{"n_experts": 128, "balance_loss": 0.00208, "init_std_router": 0.0246, "norm": "rmsnorm", "grad_clip": 1.0}
Below are experts of layer 4 (counted from 0) of a mixture-of-experts language model. Rows are named router (the router's row for the expert), up (a neuron's input weights, with its number) and show model dimensions 0-127. Each number is 500 + 50 x the weight over its row's rms, rounded and kept within 0 to 999. Numbers have three digits each.
After each expert's rows: "mostly gets" lists some tokens that are sent to it at least half of the time. This comes from a sample of Wikipedia text that the model never trained on.

# expert 95
router:527463455484525590389513536588492558583434610570446540532537542585568558437533550508502575580518451565422523468525495458514468464509497425523483527545556427539522518460496587561581549583427455514475445473580445489479431467493464516564483481517612419445542506545497467475531511562419566436490526505502471606535549537579507540433559464511524468454464509547463513441526524574460479560501
up0:502616521522551497511502429574512467482515433545481453590560504494488412445488506597474483487526477463557513535528526452457482608594517440487489466404479440516469464515429527575500460578521575496514485476519450522504385477459542605492542489474422544515556480591519534454501476523451392616485544557455538550463603418495436463525528509515451425524462554551596536521442499521563498502593
up1:443489492577444515533529438517462478541495519452427515415553493483589580492430417519583438520474486428505512521507454533429558556445506448483500442482523453456529449424524465542483487513514475422478414509489413598491539426505414480467459422477547480500573445559557546529558476502598509557590402550520524465461559499528486566563485544430550601590591482487472572574570512437491453542512
up2:465547466566372506504547482521501521426570539524407462458457568527485610583512564490532546459513489479490599525423463470449480477568584539527532436503555485406618446493555483378477502484456551501511488443543475552595497548424425487543486548527465528500508510502494553472546581417600561460569561567542515513542483507533438518389532528562500470569489481544449521466550517436480447529500
up3:488421508486487506494435444504549451403494508455448502534452521518523432390467535487420534523498461460547473489445487575498542435517520434431431487556481529465484551477467396477492446596506466438491484578441615515565588444572572576423538466539585443474491568512412567576542477562523476497544476432549434523589503601488503473497399519576554551522516454525590497550500471543473471493480
up4:560589547555570508554542454517555466405476522577516554436471512512439523475580488405597547479472437558453531495489523495493447437558515497506377483483524452443587498456480491530546509476445475464546492580559384511526450450534419514562496394552543570436432552481523532527482424503512537520527487420549424563546570451537443530448549535485415550441430538446473484491398549495451468477491
up5:557569518444499487529517452652567487510523483522518444536401561484519515470481527514558462521568449475461435555544533447511432589527422570505573585389468508517453398533450606502488544473446441446452527595435517480580492578511485568528520446434525433563443464527509438524510514478446510463558447503476422462555542546560473492478502494484473503500478616468540593452529481430582535527515
up6:545429466548457497397504530442453440479420534496434534548442495510490461518531533554513456485508411579472490554511568461489429553495565545431492500509582394439464533498514437540496460609447519496531513556520500558506439505513455472584462511501486515513479401556455492501520516559463545535498384397508593399571521467371541448553519501482446583474428420427400444502475553479526475505519
mostly gets: " compet", " Round", " Length", " race", " place,", " Und"

# expert 3
router:484511457578430491456550527424432554564507542594466525534521449519543529439486476453390614497530467513466441449481406546538508564474586586594536586521523506521551598458401532560483486564489415453462498511490480542473443482547474443544556497490463529497492551507455428480465486601499558406512450498486546508508430463551518466425630534478459559503545540566488454464508436571499482513415
up4:400465502559468551451467511502436456532528580472429552554491497486544578505434478524460550535440511565488475501492457553591548498543593508531439460574537511520497494490438525494472415554476479487516510393411511447557489537445490469580495451489402433392438551490480453437370587488503600492423548563420493531420469508429546550543525403518581494564532491479553544465501426469506511531498
up5:512550484533498498506556522524494459483478487457563465534431516517470548471517513508646527476516495527542555605621534593502425525508498514451513493570477478447533446537566513489576454495558466509575518368532458528468560459454475486521443492497557544526511525474479442413547554421458480537486563586564522503539504426478480525544519396536621551655432481558472548529558532431452530501590
up6:510421539529474472471565459427606436481452429457423516560626538440524528480479472455601517484492561416530505462574547508515420489494494390507466517475579429480488555487491454473450479450523479518568507444493491488409542531507433452582498541537448511467574484517466481470469461425497531427436513426433518617551458482497625495463499474456567490551499416520489562472408498493459434576573
up7:437478466470444592421455513494444500485565530520519490530515491483558509589582379446460451475475580587424502466629527537544552495443500545489523443494421405521511550422570477450476424533482518487464459437393484513451491507518472460586537533409513508506455435458486555500500533481586567485493447516483422557522490472393524468432436482508495446595532557555441415567425518525482539517477
up8:500536580406515469524510471424544538451526498528449539429530512495493433523473535554516551425469496560515526441488586423458460459507508530568500499504536544544507533482438579494492505489512423517428545455534516539465486601391464572509407486565545473557506420518469476416572396541498413458604486450500466520589542629522453440461549495498409450523347510515515531524499567462446510527524
up9:538523523464452452514583455615499554545486524419540524499412505536478579535489540549439571478475505549417466522543520547432398495554536494462496498476556441557493537463538536403543507465505470542502404534482454425541580561399560471431456562456547491543465510518489521513563490474460418486487481568469482468543465578490420399406581424468467491548445444536545430539504522605455417433511
up10:523482631531427560524451598496435483450549426429412507514535458468565446550468528528461472537542455451452521439416544472513553510476544555456496499496524527593514451554576569508470528453604463521501491521555518564622582466518580507575553450556532541529539567449499441498415419404451508487413566543507488415468425483498508489539498576554541505541475512508512538523506507578452475480592
mostly gets: " guitar", " po", " voc", " sk", " mag", " rock"

# expert 12
router:473470487532483534378459429410584439423525553434400506543524443455513530500506520443468532517548568510488442424417481482518537479588547545436526550592565496454493532565421471395509516478474420438511483441407600521519520448587470466526578531422507443455503481424520469495480512457531467498477605460420495489551471548513599505510499434605533513475560520512475544492523476589571514525507
up3:455466566556480533498474466429371453475526501469515587559494547525432522553500510470430415559391404463443543568474578536546469454590506405489443479448502496532521471566572567533533517495550564521606450489433509523499450556533573541543487442541511633504441509548433527491558454462626516589534462557490530538494525553466569508497503531501477564502549507516446398550516501513530477454492
up4:515454538565512482472463554466519540526456570539498471530365488552596426471489453514511489431492421562570524540475524466583360502485463507533529530557452625443560449507519532475516496553464493486478522458557418392518567516541628545506500483593507505474543555509560518421567525503585500467473482453480449596454512546512567471452481554481505520593607470511490532498552481475511483617462
up5:509524538511568597510516446539417512437478441471558567438419385449583487528426436493478452502462521557495514461521440543469380516471580501450471549449537502493529545423485573484537449548625445485483391531468444570518477478546463434558576435537513460457511624519500516474515490600519484470537505408427502443453492447504579438448547458487523476580499435459462427522491486457464468502491
up6:425560456516588407462443438515471556526498504527521459457587544418472512449532596490419533541470592487518501536433496482503489429437534523459576510539424514513533475493597464433550479538511502436516516519589487486561552669526487477467386484528592557531565422536513443469497530511508452490492525411533546421501555508510504577451438593504427520438510451549459540527493568472518554450449
up7:454577593538508544521506514526516495475516555462504443408487431525557413487416433599450577490499484582488464552465413519525404525560441482449582502445532397503485437431550570435437492482557484417454449585492482506539549442450560484485544548546443476551504542530432464462434518450398452501493504626438491436409460583509495443539536459517499509559534503453491568548462463498519525522538
up8:467530488490487448432524432461524510441477490446446416520550432394574479455444538506564503460543425452391537459557448379486547473450465556548481479490522436539551454529405522480502460568546492548451540507490508538420474546532488468481490572519566456462487545518565394501429544530339480420444503475451534535569504440521488523470539475558495450425527510460528527475353502509414488475543
up9:428545509447498512511410585503556543524490560509471559474486516598552486505471422557566529509408525463477539478460473456591459472454494413519496545493570515500565556394468502548578474488521488524527429529519565420567594424517566521542504510476412477587531563421564518532521459549445605560495478410473434550580526594552418544501544535499565469494565516467499392532517519482430469484491
mostly gets: " ant", " sch", " ear", " spec", " syn", " infl"

# expert 116
router:502410464565454463411435493511553425560614559485425468406411457546509458468523590469465564480531513486459531508421426552539460560468470436479444542570491477439529479521480558497482580490480553524428563412409593536562442484469499536514401491464555480450508522421488410457508488488451472490514525508503447530552442513542596573413517460602530515516516521416505528536570494522545511428524
up0:529436504493474496499474450490511575383508545464492476515557482543533486465539428507525534511526447574543511595376433534442598566531516471479565470456509451539427485466474551457511490553458441430642447466456495423490503593478508520506447493546484507458518538476461490526563381568533524536425521400586522492387460531514450512461542469525492540487550568549499434502517596454435616498445
up1:523543501583463391491456520472413489440476495515498427510510521513427537454409506558400468501517403493429589507575473508526590480479504505504561479506466503459555558541500530530532506436509645384532531533578447565545450517524518476433562512469509520407464531414388518491524480565556471524516563484542577505600553512473503537541458483456450531580528497392431483503521472552498559533415
up2:582579500513517541494426562512518575498445525495548446540578533507472373495406480485548507489454541629552435535507524521428503543477515534473425538507512545515501542567497456473552458484473390580482538528521430478497546460501463587558467398513450545547581467468430536530442455505431518548504535537467533589457431435541494493530532504550472577469561560553532639493587548423495550481554
up3:486516532473549501510481509495555526415550533431469494533408528418512465519497496567483470478512486589573564588405494566510478587486541499492407500494475517527388545495489439514476414421445438491567489554500480530415442535552496589487439432440473484553554532507427382454549462533514426598470474577599495527531452486471440511455532560530527581576455562464632518551481517490455483494503
up4:468466435473541558465591552532491578585480420490440547501493405525501478557537558477496564434425513457418437527532497567473458493541472528477535492452401558411535535518578445517600497533482506439429447572531550481476398493550545557507513606504552498473514511590459487525582427539499472524490467543550522544570522464517501438497486442459494518448557483475563482600525463429549583455635
up5:505448534467475602436475539495464573486507493453468524548397511529573628459508446504453524479448458576557445503516500470474518433457508515596447463433481500574452515450531548641561461530434556574497512481640482530479490405469549479530462490593532451443475523536407467504435532563408527452493445430460528522479485535511513554470558473522606566461482438546506446464531545536418481532510
up6:496419475543478512468543475496522525441575482550433564447549512467466498513512506490502463605478488525521469492531465490458572451460384451482481356516463502463465495409539458420476423463619453539467503497478545529525507464585448592448460511545422506484496468455509491601539441554555462461497538447477499545521485532518548444574613443532588382492565444490556625509469510503505593456544
mostly gets: "\\", " \\", " sy", " fir", " equ", " proble"

# expert 28
router:566435525427500568420436504469522543478475564556408534556492532598453573408618544469489564478415398514536519495444491575490438428523448454504410552559479421521538548551545550507566588434472460509483460543548570553579423417557472482581500551547575449480608453499486560458536530506443495491521434545502514481519492541494542465438530480543510494525479472540483460488551525590464555524501
up0:526468443400498466480555534458519512520519516540488509428536447549511517524467466602450492543469511622480483451513482537494577503572495632614559545398616414470502520502459526576472502533497392507493494540541438448493471453559544460524542561415520555617470552525537437472501575580580435444580456569558478446475521531529527515520500521497443563451469516570494565466534509450464456503556
up1:368462508569509503516455594588489451495532484483468545483499551443501473474551593493534472448475558478471497501458453606449537460583561489555453578470498451420561503534507581515547432594536429506440510502530505561445485425565442472504486522609522433504585513412473478577506467480522528438439527495539477649462530466503448542500496449527513566421591434482519521403511491500415493492466
up2:495386493475508491570421539438525487492535452475446536548622541496592551473431515496492534562456525478432494468505446483468501433431528461449448518517558501462555574524430444459470432566489530448528455538397511517595553495505522547589511469479506506537569544530467421498453542564442503558470517550480485460562505551497399480439542497449457577447553458441477431448432599502370595474443
up3:518580595535507474522416564449464464490507480572442445544474535417493556454498526455387512566474436555482481577409450497539535473440499482591438426471556534606553521478483457505476555589491507583444419475586512450561494536404426515492514527599573471515496480510538565437401500487509564479475515476520449585447499514457454425437480448408529552506504462526573532470547488462444506477559
up4:466494470464593479464515349441471516503487473576496498443492484509517503555438434446475558603500535495473397509511505433526530484492465517512515520432587534417404588526380475440467467553523400450589531564479493482417498435564464493461433551472442508480485517500563432530457557570588593563447469563464421506541509520508515489504522557495541501491553554479425432496505468524502590480404
up5:500415493491512413481539460547588567443527557427534426588457548465527585451506499421480428452490477571464522471508529439486486535462504457491428359519543497471505554513512507500599478555431565514509492539591485460490498478476493560563515453570482393461453437481434546439578456472542516501487587504476401405542465462575575374500463500520519454469452427538433493492432502439475479542482
up6:396492512449574405453481455492544548508498490593579480464467550450545507566447509545538507449475536431622457532412534480517433543449471556465582594541563508554543572545572580436502528486549472447502419529450462520515585570493460492482467454437559652466532524548576436506475487560526471426527443498446534441520429503563447490437500506436489558506459503555509500453514439454488564468506
mostly gets: " en", " En", " ac", " bre", " den", " ter"

# expert 69
router:527508491489538495484492563529503518481485551547485499445483563518471512422506562537553567613603472485523577482542477416555407460565503513588507500525575481499526526423480535569570551604470497436493442500597432433554473472524502524513469480428597485598558543576500404491536487554453511409463448459519542590501571525605492521487537530400528492406480481553556493481515441485492507586581
up5:545492476480544522537582449547508471543515536474524523445430532579497594502483562544449536458542483525597536555543491509506547414472503564432433462545453579462460513419543556432511538517510518505430587446521505496613544575466491552485418468417518474472424539427512414544485481547449577508480479461558502394529373490530563475402503531500448511446490457390475586453499542487442546437453
up6:436458476465459446526460523354530504473425460389554534404523483458380514480494450418574454575478431538497511503402484481454491457445482544516458471543508535520548515509587471515450448461503548492570471514480496398526462451357438441452559494519394542579451562569529422513507497442536503502580474510492437407461434538422516505563468557465502526485473497540518524510521489445469578518515
up7:439498429468543560544473532407435590525576623481596444518540551356525517548474475531474511407493528536527456524472456541467463486528510495445451571529485497514526481485479524473511438617553552477467558526433437526520462455509422388466575432393550540508485460469556506527509501511449554507532534468520431472445455454440535608562530503462529485466397586537458541487502475430463572521488
up8:476493451541494530494547475454501433413438532521584536486484501512559493440507538567526443532543486496499524599607493487389531547488521524454518467488474420457556513540492582580464518498450555537493517468525473517463458515483389613450508412485450526548413574474456481423539554498506482517537481454494554561529480352480430429511374520455512472523490470535479509627428535616473513499581
up9:489471518477454468568461490483460524477506498552449432532556555488532606447468588470439418537474496482457532548477438532563485542543463515456492453490468445521551501457505524563412505522457539534432572553487491409551473561464585455507484574509576572464403573491500558413533523500468633575506584538490530553448468529508501443460540621494398501466512447430514470553386515599547537543453
up10:490471443501424593499528514440383488508465556490530492406465515471567478553455385480509421454482433482490529447468510582536493538544425456498553582546436415566544436488592541502510586611505539474454587455544543579455515549520515555435497502559508485597519493443535557527487387501462581525579476503547547533453538505552540486500528518462420435544487410429541485541499513451432500547505
up11:523396485496474465472573474469563615509415408492490512517512477515569495574472571571491527500446525540531469408551569450473502578562505477541561511487567521393516506455449376530484510562480452477506522570466552472535404448479432529596547556528537447526511437552494558523456629490529441565538476492523413545513562563509561415570451567554516527527496540518454474581500511482551488461436
mostly gets: " oper", " compet", " engine", " manag", " aud", " particip"